{
  "n_layer": 12,
  "d_model": 320,
  "n_experts": 24,
  "experts_per_token": 2,
  "d_expert": 64,
  "d_shared_expert": 128,
  "activation": "clamped_swiglu",
  "moe_layers": [0, 1, 2, 3, 4, 5, 6, 7, 8, 9, 10, 11],
  "router_score": "softmax",
  "normalize_top_k": false,
  "routed_scale": 1.0,
  "balance_loss": 0.00247,
  "balance_bias": false,
  "init_std_router": 0.00752,
  "lr_router": 0.000978,
  "n_head": 5,
  "n_kv_head": 1,
  "head_dim": 64,
  "vocab_size": 32000,
  "norm": "rmsnorm",
  "norm_place": "pre",
  "norm_eps": 1e-06,
  "positions": "rope",
  "rope_base": 10000.0,
  "rope_fraction": 1.0,
  "qk_norm": false,
  "attn_scale": 0.125,
  "tie_embeddings": false,
  "parallel_block": false,
  "extras": ["capped logits"],
  "init": "trunc",
  "init_std_qkv": 0.0401,
  "init_std_o": 0.0401,
  "init_std_up": 0.0401,
  "init_std_down": 0.0,
  "init_mimetic": 0.7,
  "optimizer": "adamw",
  "lr": 0.00105,
  "beta1": 0.95,
  "beta2": 0.95,
  "weight_decay": 0.28,
  "lr_head": 0.00567,
  "grad_clip": 0.5,
  "warmup_steps": 356,
  "schedule": "wsd",
  "decay_fraction": 0.813,
  "decay_shape": "linear",
  "final_lr_fraction": 0.1,
  "batch_tokens": 65536,
  "seq_len": 512,
  "doc_mask": true,
  "train_tokens": 253700000,
  "steps": 3872,
  "dataset": "wikipedia_en"
}
Below are experts of layer 4 (counted from 0) of a mixture-of-experts language model. Rows are named down (a neuron's output weights, with its number) and show model dimensions 0-79. Each number is 200 + 20 x the weight over its row's rms, rounded and kept within 0 to 999.
Before each expert's rows: a language model's description of what the expert responds to. This comes from a sample of Wikipedia text that the model never trained on.

# expert 23
What it handles: Given names like David, Paul, Martin and surname pieces like son, ton, ucci, x, plus currency signs after US or R.
down1,200,221,240,207,186,166,184,203,230,195,150,202,222,173,208,200,202,164,207,254,234,232,171,212,207,210,179,180,194,171,188,182,188,163,168,195,185,193,188,225,216,201,207,219,181,219,211,220,197,185,206,177,212,216,187,194,202,212,150,211,225,188,193,187,203,209,195,198,211,222,217,222,213,207,224,175,219,216,208,185
down2,219,219,200,190,218,216,236,206,158,225,205,215,192,187,193,209,201,212,185,213,182,184,205,206,165,158,254,215,217,212,259,192,224,176,159,208,230,156,179,208,203,212,205,177,213,239,214,161,201,170,196,223,218,203,207,248,220,176,211,231,196,210,195,191,207,199,206,168,203,178,227,178,181,206,214,190,210,183,177,178
down3,200,172,203,207,149,194,200,191,193,198,221,175,232,210,257,194,215,183,167,191,226,179,188,211,208,193,182,183,170,229,176,210,197,220,217,188,213,211,191,200,209,178,224,204,187,203,215,212,215,212,200,186,213,196,200,161,198,225,176,221,221,177,180,204,174,181,183,219,214,190,221,169,228,207,216,230,208,161,250,197
down4,182,201,195,212,198,227,205,224,178,183,178,225,200,232,229,215,169,271,203,215,167,214,211,196,202,215,216,239,210,201,194,170,222,177,211,201,196,183,203,205,229,189,183,243,204,219,230,245,195,190,190,191,223,200,202,191,217,175,197,198,196,231,175,224,161,237,203,191,219,191,207,197,189,174,199,210,222,196,196,158
down5,208,202,216,184,237,195,211,173,175,197,211,194,197,205,196,221,213,224,158,230,211,205,181,187,213,208,210,150,186,152,215,190,213,236,169,204,186,199,201,206,196,221,203,191,215,218,197,180,216,222,204,185,182,239,233,186,224,203,192,200,195,235,247,138,200,189,205,187,195,234,200,169,179,171,224,195,213,178,214,218
down6,212,233,213,196,208,160,198,195,188,211,198,212,221,216,178,234,219,207,188,170,216,216,191,177,159,189,231,200,193,196,199,189,220,193,172,200,199,171,201,185,165,189,212,191,229,190,201,169,201,199,223,212,218,209,226,207,212,185,224,201,208,192,165,202,185,175,168,217,202,196,198,186,188,235,200,205,240,221,199,210
down7,187,196,197,194,164,199,184,195,203,193,214,178,203,208,184,157,201,202,197,190,215,192,198,187,193,183,187,214,173,193,187,220,131,212,168,217,216,197,207,198,191,165,159,200,177,206,173,218,186,198,219,183,186,193,230,230,210,206,186,213,223,221,170,223,202,236,203,210,197,188,219,216,206,209,193,219,192,192,191,244
down8,196,209,208,182,212,166,203,151,193,211,263,217,221,219,183,171,174,178,180,177,241,222,237,189,152,186,212,225,192,251,199,167,227,263,198,207,223,181,215,149,224,187,165,194,188,168,218,186,210,234,207,209,207,179,189,215,182,203,212,212,235,196,200,185,181,185,178,195,173,214,231,171,202,212,210,200,170,153,183,195
down9,214,187,203,203,199,199,209,220,212,221,195,184,200,231,167,202,223,207,166,176,222,197,192,196,159,195,211,244,181,183,213,204,198,186,220,214,181,207,191,195,198,169,188,205,207,233,197,240,185,225,181,237,161,190,199,186,181,173,172,215,222,186,224,221,177,185,227,212,184,223,218,209,199,194,187,206,178,189,166,181
down10,196,151,233,182,198,193,208,163,159,226,189,186,245,181,215,183,169,188,192,195,182,210,192,223,186,194,226,203,189,214,192,186,178,206,213,180,233,199,143,190,226,173,190,204,213,189,210,193,217,215,194,209,228,197,230,198,211,213,160,194,231,193,204,195,182,180,168,183,184,203,214,214,197,211,194,202,195,169,221,198
down11,183,230,197,190,186,169,206,167,200,229,203,180,194,188,206,235,211,207,196,174,211,209,199,196,209,205,133,212,227,176,203,226,193,218,224,215,208,165,224,208,212,216,197,194,187,179,210,180,224,203,210,208,182,189,196,223,217,204,217,175,203,209,166,201,244,182,203,175,185,231,203,235,204,195,229,212,184,195,180,232
down12,162,227,250,187,201,195,221,170,189,226,210,188,231,197,161,170,210,202,186,193,201,219,208,223,162,181,215,185,209,198,193,202,156,202,216,198,198,240,191,172,172,191,182,210,238,207,197,193,241,209,189,214,184,172,216,196,194,213,187,218,218,194,190,181,178,179,214,175,248,186,223,197,198,226,229,188,183,221,199,162
down13,196,195,180,197,200,222,218,195,206,198,164,227,166,154,211,147,184,204,191,205,245,212,196,212,179,237,192,179,191,197,212,218,184,166,194,190,186,213,190,214,209,207,242,212,226,198,208,182,200,174,160,178,164,207,174,209,233,181,216,184,211,186,219,225,184,216,230,191,232,199,148,186,215,229,203,204,173,191,199,229
down14,227,182,209,185,196,198,217,179,181,194,246,213,164,183,188,217,228,218,183,157,206,199,181,194,144,213,227,183,185,214,209,232,196,201,185,195,212,202,196,192,198,197,241,228,221,182,183,203,207,180,233,214,204,199,202,229,231,203,166,179,213,204,181,218,162,240,217,163,221,186,190,179,194,215,216,202,193,212,203,204
down15,209,181,210,207,222,165,184,233,171,207,190,214,178,163,199,206,181,186,224,183,196,207,193,197,169,224,201,202,208,202,191,175,177,188,208,208,222,195,210,179,190,220,187,207,178,194,204,182,221,245,158,230,208,192,201,252,206,170,210,225,196,211,227,157,203,173,210,206,191,202,191,185,206,219,172,206,207,195,223,197
down16,167,168,208,228,189,176,245,185,186,176,205,222,195,194,217,188,179,238,190,187,180,191,203,188,215,187,193,213,186,162,211,192,170,207,215,184,214,175,178,192,192,229,173,191,228,198,213,212,210,235,209,156,208,213,214,202,210,211,190,213,203,228,201,206,169,194,184,220,217,209,215,205,238,201,187,230,209,199,229,219
down17,189,183,194,190,201,195,200,176,193,203,173,189,168,195,178,215,205,222,196,270,196,197,201,184,161,217,195,182,177,192,194,204,179,208,210,226,166,208,180,227,186,213,204,221,206,199,174,225,223,211,208,173,211,180,214,198,183,228,202,170,213,210,177,188,222,227,233,171,209,204,198,181,231,175,216,214,229,253,189,190
down18,225,185,195,166,238,157,186,208,213,199,212,169,210,204,174,182,223,186,239,203,161,209,206,174,184,194,232,185,233,200,221,238,187,193,216,216,153,212,191,189,214,181,234,219,236,193,147,201,186,186,197,209,232,195,225,195,176,231,167,212,218,229,174,176,205,222,172,178,193,208,185,206,198,209,230,238,211,206,195,156
down19,218,223,187,183,187,165,219,211,187,210,183,191,183,193,220,220,209,238,223,186,227,204,175,189,150,217,218,207,178,223,183,213,221,206,181,201,180,154,195,190,188,192,236,194,183,195,184,186,143,203,165,180,205,195,184,216,215,183,236,228,237,218,193,218,164,175,185,213,163,160,225,220,229,207,198,179,189,196,198,222
down20,187,189,207,221,215,193,216,205,195,211,236,246,214,213,222,200,211,194,185,184,201,237,241,207,199,187,213,189,209,191,199,194,207,225,196,186,201,178,220,195,258,204,213,220,215,243,210,197,217,206,207,230,207,226,179,213,174,213,205,214,181,192,222,209,182,217,165,179,219,202,185,206,216,228,220,223,207,186,190,178
down21,206,214,202,192,238,198,165,170,201,212,219,208,220,216,208,206,188,208,177,179,187,246,214,188,185,168,220,195,238,210,192,215,219,210,177,228,207,217,208,167,263,193,222,212,156,179,208,171,211,223,182,231,244,222,208,197,175,205,222,157,195,196,182,200,197,220,178,202,194,176,204,175,214,221,216,210,196,171,217,199
down22,203,247,199,202,216,202,167,210,232,127,183,209,165,196,206,204,218,175,204,177,209,189,207,201,248,220,207,185,189,192,166,179,214,175,217,243,184,191,224,199,201,184,229,188,170,196,206,196,180,202,216,194,186,204,194,184,200,188,179,171,171,196,186,204,221,195,210,186,181,187,215,196,209,210,201,198,211,206,206,209
down23,183,231,198,181,216,180,212,203,212,210,181,202,190,160,230,214,218,210,216,195,220,197,181,188,167,186,210,201,165,217,181,199,219,200,153,172,208,170,197,196,200,205,203,201,219,207,211,175,171,186,189,204,212,200,203,194,237,182,181,196,178,158,168,222,161,194,191,175,187,159,181,186,195,200,190,205,220,172,233,179
down24,230,203,209,217,222,204,184,217,172,190,151,184,231,211,187,210,191,207,226,214,189,207,218,206,201,186,178,235,209,205,197,214,195,160,186,229,194,229,202,188,248,190,187,216,189,240,197,206,220,216,178,168,226,183,198,199,193,193,154,203,164,165,203,194,224,171,166,218,198,183,172,223,205,179,210,208,193,219,223,186
down25,203,211,193,194,206,174,167,211,191,165,197,210,183,227,224,218,211,219,232,189,168,204,209,196,202,197,223,171,210,184,224,188,214,159,210,214,202,169,231,163,219,174,208,186,190,164,199,188,199,205,213,178,226,207,193,206,237,189,231,206,152,212,170,247,197,196,187,182,212,214,178,221,214,219,214,162,241,180,185,225
down26,211,207,221,177,211,207,168,234,243,193,198,186,182,176,175,216,185,195,228,163,185,202,179,213,183,183,218,184,195,186,207,187,196,209,183,197,166,155,204,219,204,187,177,192,183,243,198,208,203,198,192,224,179,183,218,175,151,233,185,233,199,228,205,210,175,202,176,222,172,211,212,223,208,204,168,196,184,182,204,169
down27,173,207,211,171,224,185,217,208,237,236,220,201,224,218,182,181,190,175,200,194,220,221,176,174,207,195,216,212,210,224,233,172,216,218,236,206,205,215,208,212,192,211,207,194,211,177,222,173,246,207,192,203,215,213,232,233,184,168,196,248,195,201,174,235,188,190,168,221,234,195,179,225,176,211,225,198,207,214,216,197
down28,215,187,201,217,213,219,249,220,187,206,199,223,205,236,221,224,199,206,198,198,182,133,184,197,187,183,248,184,242,205,201,238,215,189,197,218,180,197,154,179,187,223,222,182,236,190,175,214,195,182,194,195,220,192,190,191,213,183,211,210,195,215,202,210,192,215,216,189,187,218,220,189,180,201,208,189,201,177,223,196
down29,191,244,216,191,220,162,240,233,207,167,219,162,215,185,183,229,174,187,150,204,228,186,184,219,207,238,191,195,212,181,211,225,219,204,200,201,184,182,192,199,204,181,226,199,163,206,208,197,220,209,159,186,146,188,199,220,166,211,175,213,197,185,217,163,206,227,203,195,205,214,187,237,192,202,227,219,192,231,169,227
down30,203,233,212,189,204,214,210,173,212,211,179,175,206,214,231,154,182,174,183,150,211,219,201,182,208,197,207,200,201,179,180,153,216,203,203,201,227,210,191,208,181,212,198,210,201,214,216,166,198,193,181,226,160,214,188,167,237,196,215,223,211,167,189,198,202,205,219,225,218,224,226,202,196,213,199,218,181,201,166,232
down31,220,182,241,214,190,151,202,190,174,216,212,209,222,231,210,194,172,216,194,209,191,221,202,219,244,191,187,175,218,200,220,217,183,211,200,209,166,198,202,201,159,196,213,198,192,205,210,240,194,193,263,201,225,226,199,179,214,208,208,200,219,230,217,241,212,246,194,186,204,208,174,217,196,210,211,211,214,185,195,204
down32,227,193,169,210,224,247,174,203,221,175,210,213,214,177,166,205,208,215,219,233,155,201,186,174,173,183,212,205,236,183,208,211,182,193,192,214,229,196,199,209,236,216,190,176,219,180,189,214,229,204,229,196,226,217,191,212,212,203,202,212,234,222,170,226,201,186,187,220,172,175,181,163,232,181,209,252,212,181,212,215
down33,199,211,186,210,242,215,195,233,165,144,213,215,174,229,186,184,214,196,219,235,213,163,238,187,226,179,215,190,208,222,217,239,215,191,213,206,198,227,182,189,192,175,183,196,228,195,168,208,200,235,175,209,202,200,210,192,201,196,216,215,198,215,157,180,181,171,146,174,214,222,221,222,180,182,220,217,192,219,185,188
down34,187,244,202,200,205,196,174,207,237,173,224,182,159,193,134,162,211,199,201,207,235,202,219,152,199,213,196,186,193,187,240,179,177,211,229,209,176,189,204,233,211,216,247,203,183,183,173,167,207,208,189,190,203,167,187,192,167,186,203,223,197,230,199,186,164,226,184,199,185,182,178,195,197,194,204,177,208,210,220,221
down35,213,229,217,226,226,194,219,210,167,188,169,218,214,200,165,228,206,231,160,187,215,169,207,189,208,200,210,186,180,170,200,223,206,181,188,182,188,193,207,216,218,203,211,214,195,224,182,188,186,193,226,199,176,211,179,214,199,163,229,236,178,223,224,189,223,208,206,193,219,207,223,240,198,197,180,166,188,226,193,196
down36,204,202,192,158,198,192,206,195,192,202,247,174,199,200,181,196,194,213,196,215,220,202,199,189,204,165,188,192,194,226,203,215,199,229,205,209,180,242,181,220,203,220,193,209,223,198,199,194,217,217,223,181,188,200,200,166,189,182,242,214,260,183,172,180,197,163,198,194,219,224,240,195,177,173,217,211,163,209,169,197
down37,226,174,191,185,176,195,219,220,183,218,171,202,204,205,207,190,202,187,208,190,203,190,205,219,200,171,189,183,220,189,211,200,191,207,153,197,203,215,206,226,221,226,200,205,223,197,220,199,194,203,201,190,203,190,180,207,159,195,212,212,185,211,193,192,210,205,191,154,192,184,202,199,225,200,199,178,212,255,163,214
down38,171,198,182,199,202,180,211,188,175,225,184,219,186,233,210,196,172,184,188,208,266,176,209,190,240,226,173,189,209,210,206,189,183,201,200,217,203,223,235,183,206,210,199,207,166,219,185,219,213,226,185,218,181,203,231,228,189,226,174,214,215,178,192,206,162,198,195,194,195,213,252,229,189,209,218,192,216,207,189,178